Experts of a small language model.
Size: width 768, vocabulary 32768.
Experts: 272 SwiGLU neurons an expert, 2 picks a token.
Training: a variant of Adam for the experts, 515M tokens.
Below are experts of layer 3 (counted from 0) of a mixture-of-experts language model. Rows are named router (the router's row for the expert), gate (a neuron's input weights, with its number), up (a neuron's input weights, with its number), down (a neuron's output weights, with its number) and show model dimensions 576-623. Each number is 128 + 24 x the weight over its row's rms, rounded and kept within 0 to 255.
After each expert's rows: "comes before" lists some tokens at least twice as common just after its tokens as in all text. This comes from a sample of Wikipedia text that the model never trained on. Tokens count by the router's weight.

# expert 12
router [167 111 111  75 116 165 134 122 177 130 116 133 155 126  94 146 126 125 166 105  86 119 156  65 159 140 136  80 118 134 147  99 122 120 124 134 115 138 142 114 102  92 120 105 134 113  83  89]
gate14 [144 151 122 137  92 132 115 128 155 155 126 146 110 112 126 152 147 186 124 106 129 142 170 115 149 133 102 115 131 178 132  91 162 119 140 150 119 118  98 117 139 109 135 131 113 128  82 133]
up14 [ 93 154 122 134 117 109 111 118 166 147 103 106  87 149 129 122 158 114 117 164  89 126 126 132 145 123 171 147 124  70 109 179 152 123 125 114 179 160 136 103  90 133 104 147 177 151 140 108]
down14 [138 115 130 122 124 180 156 123 101 110  87 106 138 137 118 130 159 144  88  95 149 116 155 159 140 109 129 116 118 141 149  96 157 144 157 136 118 101 142 140 179 122 174 150  90 110 170 153]
gate15 [121 112 109 110  97 136  76 105 142 144  95 145 135 144 172  81 152 101 140 178 124 123 154 113 147 139 133 143 114 168 118 147 100 152 150 134  87 157 104 127 134 112  78  82 104 138 144 127]
up15 [154 153 125 101 124 100  78 115 153 126 146 135 137 130 132 151 120  85 112 126 135 135 141 147 171 127 146 120  76 105 147  90  93 131 162 132 113 158 146 124  89  99 125 152 139 127 148 117]
down15 [106 105 139 111 141 127 169 130 130 138  75 115  94 176 112 128 127  91 137 180 111 108 106  99 114 100  87 135 106 136 184 136 154 124 113 157 154 122 124 131 109 155 141 134 148 119 129 131]
gate16 [148 133 132 109 144 109 156 132 138 123 183 160 136  97 105 147 122 120 140 136 165 113 110 135 136 148  89 166 115 160 167 142 168 118 121 101 137 115 107 136 105 156  90 139 120 143 148 164]
up16 [113 103  90 174 140 127 115 153 155 112 159  88 140  50  86 142 150 124 148 119 132 104 112 124 101 120 154 102 123 128 139 103 114 146 135 130 148 131 116 137 129 140 158 125 145 118 126 141]
down16 [107  86  95 129 134 140 117 100 156 115 114 131 153 122 132 121 162 123 130  82 152 142 145  95 146 141 123 165  98 109 132 124 150 117 119 157 119 144 141 117  92 126  98 100 144 146 116 112]
gate17 [127 127 122 157 151 131 118 123 146  86 148 143 137 113 139 104 104 137 137 105 110 161 135 114 137 108 117 115 102 160 117 119 161 113 136 117 147 138 139 112 116 129 110 111 127 165 144 152]
up17 [115 150 155 104 115 105  97 190 123 176 160 124 162 125 100 155 117 120 114 105 142 128 117 129  88 125 109 143  97 139 133  65 156 168 120 134  89 133 130 168 147  49  82 135 124 130 154 146]
down17 [147 165 125 163 129 125 121 135  98 124 133 116 199 105  59 111 126 149 130 134 136 129  79 135 181 143 120 132 152 115  84 119 119 136  77 125 122 148 111 127 130 162 110  89 141 154 106 122]
gate18 [122 104 116 170 171 121 130  87 120 147 136 202 144 159 105 141  74 102 121 127 124 164  90 173 115 137 128 114 144 130 110 140 148 104 131 161 125 114 120 111 149 128  97 106  92 158 125 158]
up18 [139 134 120 147 160  92 107 120 103  90 121 130 127 129  81 141 172 120 124 129 181  87 112 144 137 175 145 131 147 159  93 176 104 111 133 122 130 147 125 155 120  98 125 125 124 107 125 135]
down18 [124 132 134 122 154 116 156 124 154  79 128 127 124  80 154 139 102 125 115 150 124 133 141 155  93 144  96 108 132 135 126 153  65 140 129 126 125 119 172  97 142 148 147 108 156 139 131 132]
comes before: "\n", " ", " The", " 0", " 1", " 2"

# expert 10
router [ 99 112 112 155 154 125 130  95 184 125 139 157 100 160 124 110 147 119 179  83 167 138 159 108 163 152 150 131 113 150 163 117 154 157  93 159 148 128 100 119 112 126 130 106 121 125 125 175]
gate0 [170 123 155 161  83 132 171 126 110 156 138 176 114 128 125  99 150 133 140 106 167 135 136 105 128 133 120 118 154 104 144 153 160 120 151 150 123 197 113 154 157 127  76 108 124 120 125  92]
up0 [ 99 132 159 129 149 102  71 139 148  93 134  86 165 109 135 142 101 132  78 114  99 105 109 153 155 172 110 122 129 138 164 120 164 163 115 119 124 124 132  88  98 116 169  59 130 180 142 123]
down0 [131 150 141 109 136  55 139 117 154 128 111 121 153 136 133 100 118 104  84 127 118 118 131 169 133 151 131 119 171 142 118 171 155 147 115 120 102 128 128 128 133 139 167 154 113 165 149  99]
gate1 [178 105 149 119 138 169  87 143 130  81 112 130 113 128 143 158 128 130 119 122 132 122 134 149 141 126 132 171 114 122 139  88 152 123 167 105 124 125 104 113 144 143 124 124 164 144 113 126]
up1 [129 146 135 125 178 154  98  90 121 113 144 145 128 119 131 140 137 125 106 137 146 107 147 141 119 138 119 179 144  50 149 115 153 128 123  99 136 122 157 123 128 119 128 141 126 166  82 166]
down1 [163 114 137 121 153 127 140 123  69 102 118  85 142 178  81 104 131 133 120 125 130 124 175 116 118 119 127 130 110 132 132  96  94 142 113 124 105 134 109 113 132 139 128  86 146 110 116 142]
gate2 [116 155 156 188 113 139 116 149 106 107 114 133 158 114 110 118 129 138 131 125 107 133 110  99 125 117 128 109 176  89 122 105 133 198 147 142 137 108 159 113 130 111 128 132 127  97 144 123]
up2 [168 119 161 137 112 119 116  96 164 117 148 131  84  93 112 188 118 103 116  96 172 161 108 149 116 104 154 112 136 133 140 117  98  91 134 148 138 177 143 141 130  93 149 111 139  73 152 143]
down2 [155 120 128  97 128  99 177 142 185 130 117 146 185  92 144 159 156 155 110 136 103 113 179 101 153 111 124 129 135 182 111 117 116 120 127 119 145 120 136 169 114 121  79 156 130 113 130 161]
gate3 [162 142 138 174 133 109  96 130  81 165 137 131 167 150 146 149 138 159 165 160 130 112 131  92  82 106 132 162 118  89 122 109 137 157 126 135 100 100 102 181 107 105  98 144 129 116 157 115]
up3 [119 145 128 110 147 139 140 132 128 135 130 131 147 131 115 139 154 125 149 166 150 140 125 151 104  84 141 152 124 109 102 131  90 136 141 100 147 133 115 128 100 150 104 113  99 116 112 139]
down3 [154 162 131 152 104 123 121 126 128 160 144 153 111 121 182 126 136 153 138 117 117 183  89 129 129 147 133 120 167 101 129 141 118 124 126 143 126 170 143 100 102 128 141 121 136  95 112 112]
gate4 [158 115 142 123 169 132  88 120  93 107 111  92 138 177 152 134 116 141 135 156  91 120  93 104  80 134 128 150 152 105 114 122  98 143 100 158 123 156 150 135 106 119 144 143 115 101  93 177]
up4 [111 137 148  93  52 144  94  95 109 122 120 126  90 147 177  95 113 150 142 120 122 123 115 137 115 143 154  97 125 121 141 133  95 123 109 117 165 103 110 114 138  80 115  86 126 112 107 108]
down4 [115 146 100 142 109 161 122 153 148 118  96 142 127 111 114 101  93 122 113 149 121  99 156 105 118 138 102 121 118 108 119 142 137 116 133 106 140 100 102 113 126 109 152 126 113 166 167  89]
comes before: " of", ",", ".", " and", " in", " to"

# expert 8
router [130 127 123  84 115 120 109 137 157 120 126 191 113  82  99 126 134 126 136 109 139 116 132 114 113 167 127  93 129 134 120 124  95 186 129 135 130 124 112 117 122 103 109 127  90 108 137 139]
gate4 [114 151  97 146 109 171 152 142 159 104 129 119 139 120 111 113 141 119 102  70 115 130  93 138 127 138  65 169 136 114 114 155 111  97 132 122 142 121 105 153 124 141 123 148 123 117 117 108]
up4 [147 119 134 102  68 163 151 105 151 138 122 138 173 154  88  88 128 120 114  98  89 115 125 142 139 141  80 141 164 150 138  97 130 129 157  79 147 152  93 121  90  70 125  89 160 110 130 127]
down4 [114 108 143  99 115  68 118 109  90 134 144 117 103 149 134  85 127 145 123 152 105 106 121 160  93 140 101 137 117 131 175  99 136 147 130 106 128 113 120 149 143 110 133 136  91 127 154 120]
gate5 [110 136 143 127 138 165 147 173 101 124 134  72  82 115 145 143  93 159 120 119 140 141 128 117 147 125 117 165 143 119 151 159 136 128 179 154 138 167 142 118 162 133 169 149 145 128 136 127]
up5 [ 93 136 151 118 127 136 109  81 113 143 128 115  81  89 158 129  91 141 121 123 140 106 122 149 154 128 138 140 121 135  93 176 133 127 119 118 116 117 106 158 148 112 144 135 146  75 140 146]
down5 [141 157 111 128 123 123 146 134 162 173 133 120 107  95 111 118 116  92 121 157 126 128 155 124 128 140 145 112 158 133 141 103 128 178 157 116 138 142 121 127 125 124 158 192 133 112 167  92]
gate6 [116 133 119 125 103 128 127 139 175 142  99 105 140 100 115  95 152 104 156 158 105 147 152 156 111 178 163 136 137 168 119 133 108 168 124 151 156  99 164 153 133  88 132  84 102 111 123 115]
up6 [142 150 161 142 130 129 125 107 125 141 111 114  70 108  88 113 119 146 146 135 158 130 187  72 169  89 108 110 143 135 146 113 154 113 105 151 171 173 118 139 158 111 148 147 159 143 115 139]
down6 [175 108 135 176 117  98 123 110 118 126 194 130 145 155 128 116 123 141 130 111 153 149 170 153  99 135  99 123 150 125 165 114 119 127 131 162 150 132 115 152 128 145  64 152 131 160 115 119]
gate7 [ 71 136 134 124 121 116 120 140 155 149 145 120 117 150 147 128 130 119 160 128 165 154 135 106 138 121 137 130  66 142 149 146 140 129 142 167 127 103 114 149 154 154 109 146 131 138 130 122]
up7 [159 142 139  85 113 135 130 155 137 183 101 155 104 118 124 126 145 135 122 108  92 155 119 120 106 106 143 135 110 137 170  92 118 126 117 157 123 113 117 146 147 132 115 115  83 111 146 158]
down7 [167 107 144 129 158 117 118 155 123 132 123 142 117 139 141 141 126 140 139 120 119 184 152 149 153 179 173 140 131 151 143 163 122 124 105 122 177 116 158 137  86 105 125 124 108 120 136 149]
gate8 [131 103 108  89 110 118 149 125  98 177 100 130 146 136 160 155 117 142 159 154 137 110 145 107 145 125  96  94 127 127 123 133  96 166 121 116  96 135 140 126 115 117  75 133 101 107  67 148]
up8 [165 159 128 107 129 155 112  98 151  74 113 128 126 154 132 137 110 119 104 145  93 118 140 127 140 142  84 121 112 119  93 104  93  96 130 160 124 104 178 146 116 137 126  84 173 112 122 114]
down8 [117 153 117 154 119 132 108 113 130 173 125 140  93 144 143 114 100 140 127 137 132 139  99 117 120 133  97 111 163 131 140 148 150 148 144 107 124 161 143 111 157 128 167 148 173 175 127 143]
comes before: " the", " a", " be", " his", " their", " its"

# expert 5
router [156  99 114 144 101 116 128 137 168  76 170 100 169  90  96 154 145  96 146 141 127 131 155  72 132 135 148  87 120 147 132 124 106 159 183 142 148 145 163 124 156  83 128 132  95 132 126 113]
gate4 [144 106 150 116 134 101 147 105 104 129 112  86 147 129 161 123 139 160 146  88 125 131 141 100  88 141 129 184  84 129 173 106 147 113 143 114 118 128 107 130 103 101 172 142 131  98 131 141]
up4 [ 96  94 116 149 148 123 138 112 114 136 133 122 146  78 146 139 133 143 118 142 112 113 133 121 124 139 102 140 181 118 110  92 134 136 125 123 137  71 116  96 143 130 152 108 135 169 159 121]
down4 [115 127 172 132 100 113 150 118 159 128 103 138 111 125 122 163 173 138 127 129 126 157 142  92 162 119 141 110  97 175  75 104 116 139 159  84 149 128 122 141 104 160 168 132 108 147 146  97]
gate5 [134 159 164  78 150 113 105  99 129 161  97 158 121 128 145 193 170 144 140 143 116 138 119 107 158 115 118 110 173 103 109 125 152 141 113 131 121 117 115  96 103 131 108 153 113 128  93 138]
up5 [116 118 132 113 142 110  95 102 147 106 133 137 123 126 146 103 147 151 157 152 156 119 115 103 139 144 119 157 145  98 145 116 126 168 141 125 120 129 141 117 162 144 117 130  84 110 137 149]
down5 [143 148 124 144 150  93 127  57 106 140 120  86  91 141  94  90 125 154  81  92 144 136 141 107 126 125 107 120 141 138  89 167 107 123 139 130 131 156 154  91 146 135  80 138 110 119  95 148]
gate6 [145 104  99  82 115 110 134 129 116 101 130 155 147 131  81 122 188  94 182 131 163 127 171 129 120 142 163 124 160 125 103 131  73 126  90 124 113  79 130 165 109 159  85 144 149 125 100  71]
up6 [120 145 112 134 154 127 123  86 139 109 135 142 167 152 105 150 142 103 162 148 152 125 127  90  93 112 177 100 139 157 122 188  89 141 126 145 143 125 140 135 118 163 115 141 159 140  99  76]
down6 [118  97 179 121 134 122 145 135 110 118 125 126 116 130 147 166 120 136 145 127 122  91 121 157 131  81 124 115 125 130 151 145 129 160 121  90  87 126 105  85 152 121 109 165 101 141 117 161]
gate7 [120 107 147  92 141 145 153 135 126 131 133 117 113 129  77 101 136 114 115 128 123 114 100 126 100 142 117  93 114 150 103 113 147 137 113 132  99 129 129 171 158 144 138  94 164 106 102 121]
up7 [192 178  97 149 152 101 135 159  83 122 183 104 103 134 142 178 144 114 132 125 121  98 119 121 147 151 103 151 122 143 133 110 100 120 154 165 113 112 116 119 126 100 154 144  99 175 128 105]
down7 [168 134 113 150 126 163  95  84 153 109 161 142 144 127 129 127 155 163 116 107 142 135 116 147 139 150 174 124 123 154 116 113 106 130 138 131 141 108 131 139 142 145 196 162 116 122 114 170]
gate8 [ 77 127 175 162 120 127 142  91 112 160 134 161 141 114  93 111 137 112 130 122  84 139 112 132  81 103 126 154 123 107 180 114 140 132 147 113 166 124  93 148 122 157 115 115  84 128 110 100]
up8 [123 202 106 137 111  97 115 128 161 139 143 102 129 143 210 110 114 153 139 139 137  94 160 131 147 147 107 100 144 109 137 105 132 118  98 103 133 150 131 114 134 117 107 147 120 135 146 119]
down8 [120 104 113 117 137 107 114 105 143 117  89 172 123 118 116 125 173 122 182 132 162 141 128 122 117 172  99 123 106 142 103 118 124 111 144  99 140 135 130 150 163 157 136 122 112 111 131 130]
comes before: " the", " to", " a", " by", " in", " on"

# expert 0
router [131 121  83 118 122  96 158 119 191 127 127 136 132 110 138 102 125 107 130 123 193 153 159 108 144 160  93  84 123 119 150  62 110 152 144 144 128 144  99 128 187  87 163 125 119 152 142 132]
gate14 [118  75 127 158  72 110  96 123  73 164  91  91  88 121 114 125 122 124 141 127  90 137 109 114 140 128 146 107 135 141 161 123  68 117 121 132 157 105 143 123 133 160 147 118  94 121 154 113]
up14 [116 208 148 134 151 149 146 144 152 159 143 128 136 115 103 125 108 138  99 106 125 104 120 103 119 103 104 101 131 131  97 123 131 158 159 144 106 141 134 124 119 126 133 109 121 101 143 124]
down14 [159 125 134 109 150  99 103 138 137 129  94 175 117 107 134 154 149 162 182 139 127 141 155  91 140 169 174 112 131 132 156  98 137  96 133  93  99 109 121 148  71 130 173 115 111 116 121 142]
gate15 [121 143  88  84 150 133 107 167 122 107 134  96 146 137 133 140 161 151 132 132 138  66 171  96 123 148 110 150  95 130 177 146 132 190 114 124 127 101 139 145 168 131 118 126  94 150 140 166]
up15 [137  98 122  84 124 117 115 157 123  91 124 171 106 120 151  86 118 139 100 144 156 119 124 142 148 135 128  77 143 134 119 121  99 122 104 121 115 127 109 122 154 137 147 122 178 144 136 145]
down15 [106 132 143 138 189 140 117 146 104 129 118 110 103 159 104 144 168 113  85 128 135  87  92 137 136 140 155 127 134 127  97 148 129 124 142  92 160 160 119 125 114 128 157 108 130 157 123 131]
gate16 [116 171 128 119 201 118 119 152 121 135 117 139 167 130 145 119 190 136  97 117 112 104 150 126 133 112 133 124 113 121  96 153 137 120 186  88 126 125 139 129  94  95 149 101 154 137 117 146]
up16 [110 101 124 121 147  90 120  90 122 142 108 132 139 144 120 112  89 148 115 148 119  95 131 137 133 128 144 116 120 159 136 148 111 125 122 148 122 134 166 152 121 137 121 101 131 135  92 186]
down16 [168 148 124  89 144 117 126 140  85 157 129 129 100 145 109  71 156 134 131 137 109  91 141 127 163 165 108 133 109 126 121 138 138 149 137 125 137 162 106 198 127 139 156  82 121  97 154 155]
gate17 [159 125 126 125 142 149 119  93  80 170 136 108 102 118  92 163 140 105 130 156 153 130 115 152 148 103  82 124 106 133 103 175 122 142 131 129 136 113 128 141 132  72 191 117 168  99 183 141]
up17 [128 150 139 111 121 139 130 145 130 168 100 145 170 149 149 127 116 142 118 156 144 128 163 129 111 139 170 149 108 117 126 145 156 135 127 147 114 149  91 155  97 120 125 115  93 128 117 137]
down17 [157 157  90 142 139 159 151 165 152 150 131 117 111 146 107 113 131 172  92 138 108 114 115 132 117 114 115 168 125 157 148 122 121 127 140 147 135 101 136 129 137 134 190 100 116 124 153 143]
gate18 [ 97 166 106 128 178  82 104 161 135  92 168 143 130 143  70 114 151  87 120  98 154 138  81 125 121 126  86 136 137 123 184 170 153 158  79 106 171 135 117 135 142 141 153  89 132 135 136 187]
up18 [116 120 119 111  92 132 128 144 108 123 131 147  97 117 123 111 122 167 112 123  97 120 105 176 110 158  89 153 123 132 121 151 110 155 161 116 140 154 139 116 127 119 126 131 123 128 115 111]
down18 [155 117  92 145 144 148 129 150 141 123 138 139 106 133  81 145 132 105 135 170 126 145 143 112 128 147 138  62 131 107 151 118 113 123 149 119 150 151 144 152 128 127 121 113 177 142 133 129]
comes before: " |", ".", ",", ")", "–", "%"

# expert 3
router [126 129 119 120 121 101  80 141 142 143 198 134 126  98 125  90  95 122 139  79 161 134 116 112 149 181  89  84 149 150 126 121 131 160 115 162  81 170 103 113 110  79 133 135 122 126 130 132]
gate14 [164 143 139 136  94 121 117 122 146 131 173  95  72 101 160 124 137 143 188 101 131 102 162 116 141 114  72 158  90 105 108 125  82 108 157 145 167 134 111  98 154 118 101  93 109  94 151 161]
up14 [104 107 122 140 112 157  99 132 113 120  79 151 153 129 127 116 147 100 115 147 185 104  75 112 173  89 148 139 162 150 101 154 152 138 121 123 138 163 154  98 145 161 165 136 160 120 112 107]
down14 [145 165 172 124 117 114  83 126 126 158 151 125 182 104 123 109 122 175 139 144 142  98 129 116 108  94 118 122 158 112  84 167 151 138 119 137 149 143 110 118 137 119 106 125 174 122 119 130]
gate15 [113 150 123 151 149 113 109 122 118 136 171 101  96 108 157 192 129 107 142 141 112 105 119 123 121 137 123 122 136 112 106 130 108 156 112 167 134 126 155 147 164 170 128 160  80 118 150 132]
up15 [148 132 149 146 127 124 170  75 139 121 106 134 132 112 163 166 125 137  85 106 131 163 161 115 122 107 109 125 149 136 128 106 147  82 102 100 117 139 115 122 134 146 135 132 164 101 178 127]
down15 [118 140  87 117 127 109  60 104 118 141 115 160 105 124 114  93  97 147 119 129 106 128 152 113 108 155 140 175 131 167 145 146 108 114 133 127 145  92 122 104 125 172 125 106 129 145 140 127]
gate16 [ 84 123 176 106 126 173 175 128 137 152 158 126 136 115 156 145 126  90 115 132 127 113 123 116 129 130 110 100 123 159 176 116 162 125 136 150 136 139 141 137 130 127  99 162 131 129 184 172]
up16 [128 152 111 149 110 158 169  98 132 160 152 123 124 102 152 147 100 101  88 131 101 124 106 143 167 114 142 141  98 119 117 123 129 121 108 167 111 118  88 127 133 108 138 136 125 127 170 171]
down16 [140 154 110 151 101 132  97 154 135 137 105 152 118 132 116 106  96 119 133 142  87 104 184 110 129 115 147 142  78 122 131 100 105 128 117 111 110 127 150 116  79 152 161 132 153 144  99 142]
gate17 [166 109  85 154  77 129 153 120  94 176 141 153 134  80 117 107 181 117 166 137 134 137 134 117 152 156 106 102 101 150 172 125 135 160 121 128 118  95 139 104 113 115 129 139  81 101 137 133]
up17 [150 124  99  50 161 132 147 128 113 118 178 125 126 205 122 112 137 140 121 123 154 134 145 131 155 110 144 155 120 118 114 130 118 124 127 109 104 126 118 123 143 128 130 161 124 111 195 125]
down17 [137 130 155 151 110 119 104 152 151 143 140 200 155 141 113 172 120 119 162  82  93 124 118 120  81 105 132 125 131 122 149 140 112 111  87 134 144 117 119 101 106 162 136 123 130 104 107  90]
gate18 [155 125 146 159  76 149 115 162 146  98 105 131 136 165 154 127 124 132 148 101 116 118 116 107 170 148 140 142 101  89 158 163 115 138 167 122 112 144 112 146  81 129  86 138  55  96 132 140]
up18 [ 82 127 144 101 143 130 164  84 155 151 137 123 125  92 140 110 109 104 117 103 112 124 138 103 140 121 115  96 136 108 156  95 119 140 150 103 116 142 107  86 143 190 143 124 155 154 136 118]
down18 [132 188 171 138  76 110 111 125 120 160 122 139  96 104  90 130 170 130 149 124 111 135 142 133  98 156 172  94 185 107 122 122 131 149 103  76 157 127 112  93 103 145 193 130 125 132 131 108]
comes before: " |", "–", ".", ";", ")", ":"

# expert 15
router [127 151  92  79 119 145 111 146 135 125 154 129 125 137 116 177 164 141 160  84 128 139 149 114 118 164 164 135  94 208 109 113 103 190 111 148 139 168 123 116 136 107 110  75 133 110 116 171]
gate0 [126  95 140 166 137 116  97 156 111 128 192 125 132 144 139 118 166 134 102 141 109 117 148 138 123 140 118 122 134 162 102 154 138 145 155  77  99 105 159  94  92 121 139 112 120 125 145  82]
up0 [108 168 121 164  94 121 110 150  86  96 127 112  75 124 166 129 163 130 145 101  94 178 106 137  89 126 112 138 179 143 138 125  94  93 121 123  64  91 165 166  72 123 126 160 101 121 160 171]
down0 [ 72 118  96 155 102 117  73 158 132 144 114 101  92 131 112 171 108 127 144 145 125 148 146 154 123 157 131 121 148  62 102 109 122  98 117 141 103 129 162 121 143 132 166 127 117 134  82 161]
gate1 [100 144 154 148 127 162 129 107  91 102 143 127  93 127 114 136  75 125 170 138  90 132 120 150 132 102 157 113 146 138 120 133 163 136 114 135 145 153 160 129  96 164 126 140 126 177 135 108]
up1 [100 117 147 147 116 134 148 108 114 163  81 120  81 103 159 141 135 102 148 135 109 124 116 182 160 160 116 171 137  77 111 164 122 105 118 120 107 138 130 116 100 137 138 115 149 141 148 101]
down1 [135  94 146 133 127 131 170 121  68 152 107  95 165  93 124 120 139 125 134 127 158 133 159 103 128  94 145 144  92 112 130 161  87  96 123  96 153 114 138  97 115 134 129 143 148 141 107 162]
gate2 [152 163 139 151 117 109 154 110 108 180 151 123 186 129 113 118 195 128 143  87 146 132 178 124 137 130 128 117 136 152 130 136 185 131  99 138 119 140 114 158 129 139 131 113 134 115 144 112]
up2 [119 137 126 157 134 139 151 123 168 102  88  86 118 103 108 143 131 141 118 129 139 165 120 139 125 127 155 138 143 105 125 113 123 141 111 134 158 113 122 157 144 120 111 126 117 111 108 132]
down2 [144 149 137 134  69  72 134 116 120 154 112 185 141 145  74 157 109 130 121  97 118 152 117 123 102 102 120  89  95 169 139 154 141 132 188 103 155 138 125 144 100 127 129 130 159 157 162 135]
gate3 [169  85 149 131 117 137 130 102 108 123 125 128 161 169  66 137 131 130 130  97 110 154 134 110 142 127 101 133 143 142 117 148 107 137 145 151  83 127 172 162 106 146 138  75 149 125 119 138]
up3 [101 142 169 130 103 105 125 115 137 117 152 150 173 144 130 120 135 131 118 154 112 163 139 133 114 138 122 144 147 179  91 121  87 140 125 126 145 111 155 128 108 142 134 128 117 117 117  95]
down3 [106 115 164 157 107 117  95 126 130 152 135 102 122 150 149 129 117 175 118 146 103 132 141 133 127 108 153 130 102 124 121 110 120 168 102  84 114 152 120 114 115 102 132 132 146 145 152 119]
gate4 [129 131 113 123 142 124  93 181 119 139 155 117 178 131 147 149 110 174 107 120 108 124 114 143 101 163 108 103 100 163 122 134 115 142 103 148 117 112 131 168 148 114 112 125  73 123  50 136]
up4 [145 125 191 117 205 112 128 149 150 110  98 163 134  71 147 150 119  90 102 180 146 115 110 145 144 143 147 112 133 144 171  63 113 165 154  95 130  97  67 136 143  84 111 154 142 142 131  98]
down4 [127 138 157 125 161  80 115 110 100 130 144 153 150  90 147  87 116 117 151 142 166 128 165 145 114  83 118 131 145  91 108 116 114  90 115 120 136  89  97  91 104 124 175 115 117 116 158 161]
comes before: ",", " (", " was", "'s", " is", "\""

# expert 14
router [164 107 122  78 137 150 180 163 158 132 150 129 119 120 103 147 140 158 137 137 125 134 136 112 149 137 100  90 113 135 110  62 130 159 130 137 114 113 137 101 142 116 148 114  91 138 139 194]
gate14 [ 98 103 124 120 105 146 141 135 152 117 112 122 157 122 123 129 104 140 113 101 131 136 156 120 107 142 106 131  98 131 115 129 155 110 105 120  84 110 149 139 138 144  97 120 114 150 135 135]
up14 [117  87 118 143 124 117  99  75 101 148 161 114 118 149 104 105 110 134 109 181 171 152 133 147  79 124 153 125 175 127 136 156 124 126  84 162 154 107  74 133 128  98 133  93 157 150 119 131]
down14 [136 124 101 117 100  97 123 142  91 134 131 137 122 112 132 138 171 135 117 122  95 120 164 127  92 127 158 151 103 119 155 159 134 152 137 114 144 130 117 162  92 118 152 130  81 126 131 137]
gate15 [136 160  90 158 127 116 135 134 122 146 156 122 155  89 108 129 117 119 102 129 131 134 113  85 103 131 156 117 100 162 173 163 142 152 144 150 116 134 131 145 125 127 160 104  95 110  96 129]
up15 [142 138 164  90 114  96 115 120 116 104 121 123 119 116  86 132 131 127 155 161 138 119 147 181 160 128 136  80 121 127 111 115  94 130  73 147 141 123  83 108 160 134 115 157 117 154 179 127]
down15 [115 112 139 111 118 152 106 136 145 109 189 150 128 136 138 146  78 136 147 179 141  61 149 109 134 123 121 117 137 128 153 105 128 134 136 144 119  94 133 141 137 126 134 113 103 179 135 118]
gate16 [146 130 125 155 124 109 156 120 150  92 102 113 120 135  88 112 132 149 176 134 155 109 104 106 186 132 119 133 132 127 136 109 180 154 123 121 127 151 134 146 173 130 182 138 139 117 126 104]
up16 [137 131 122 129 109 131  86 132 103 172 108 152 175 153  79 132 142 115 102  92 116 115 133 116 156 135 110 156 152 144 134 112 136 122 165 122 113 141 144 140  93 138 161 168 166 132 146 130]
down16 [120  69 105 129 130 142 142 181 149 101 120 123 151 152 123 136 136 140 130 148 135 127 105 161 140 150 115 131 133 124  99 109 122  70 104 118 153 130 112 118 132 131 157 136  96  96 116 128]
gate17 [121 120 167 135 152 102 136 106 148 154  92 141 103 136 163 134 118 147 138 134 133 127 148 168  63 105 134 134 120 105 133 162 111 164 145 134 156 122 143 140 105 115 134 135 164 136 124 149]
up17 [110 144 153 186 159 129 124 111  98 143 156 107 118  73 152 103 148 111 120 135 137 130 168 143  73 132 101 119  97 137  88 154 112 104 121 123 135 118 109 134 128 166 142 184 101 103 156 104]
down17 [146 143 122 167 107 138  72 141 123 115 134 121 102 123  94 134 108 109 130 163 139 125 167 133 124 142 106 127 128 116 136 140 137 128 117 168  80 130 144 150 131 143 106 136 149 130 135 124]
gate18 [111 150 131 145 102  98 121 135 132 162 118 171 137 120 172  86 181 119 143 143 124  94 123 133 103 156  82 150 121 144 119 145 120 161 152 147 124 139 131  95 126 116 101 138 128 115 167  74]
up18 [127 138 136 120  85 107 133 129 141 143  90 102 108 123 126 107 146 102 114  57 170 117 160 109 142  94 128 103 117 112 140 129 190 130 167 152 139 121 133 143 136 137 103 137 154 104 125  87]
down18 [114 142 140  97 127 168 109  81 137 115 130 116 113 103  96  86  98 145 131  98 110 158 153 171 131  99 109 111 124 102 153  91 165 142 133 115 102 116 131 139 167  97 152 144 184  71  90 114]
comes before: "|", "-", "\n", "==", "The", "==="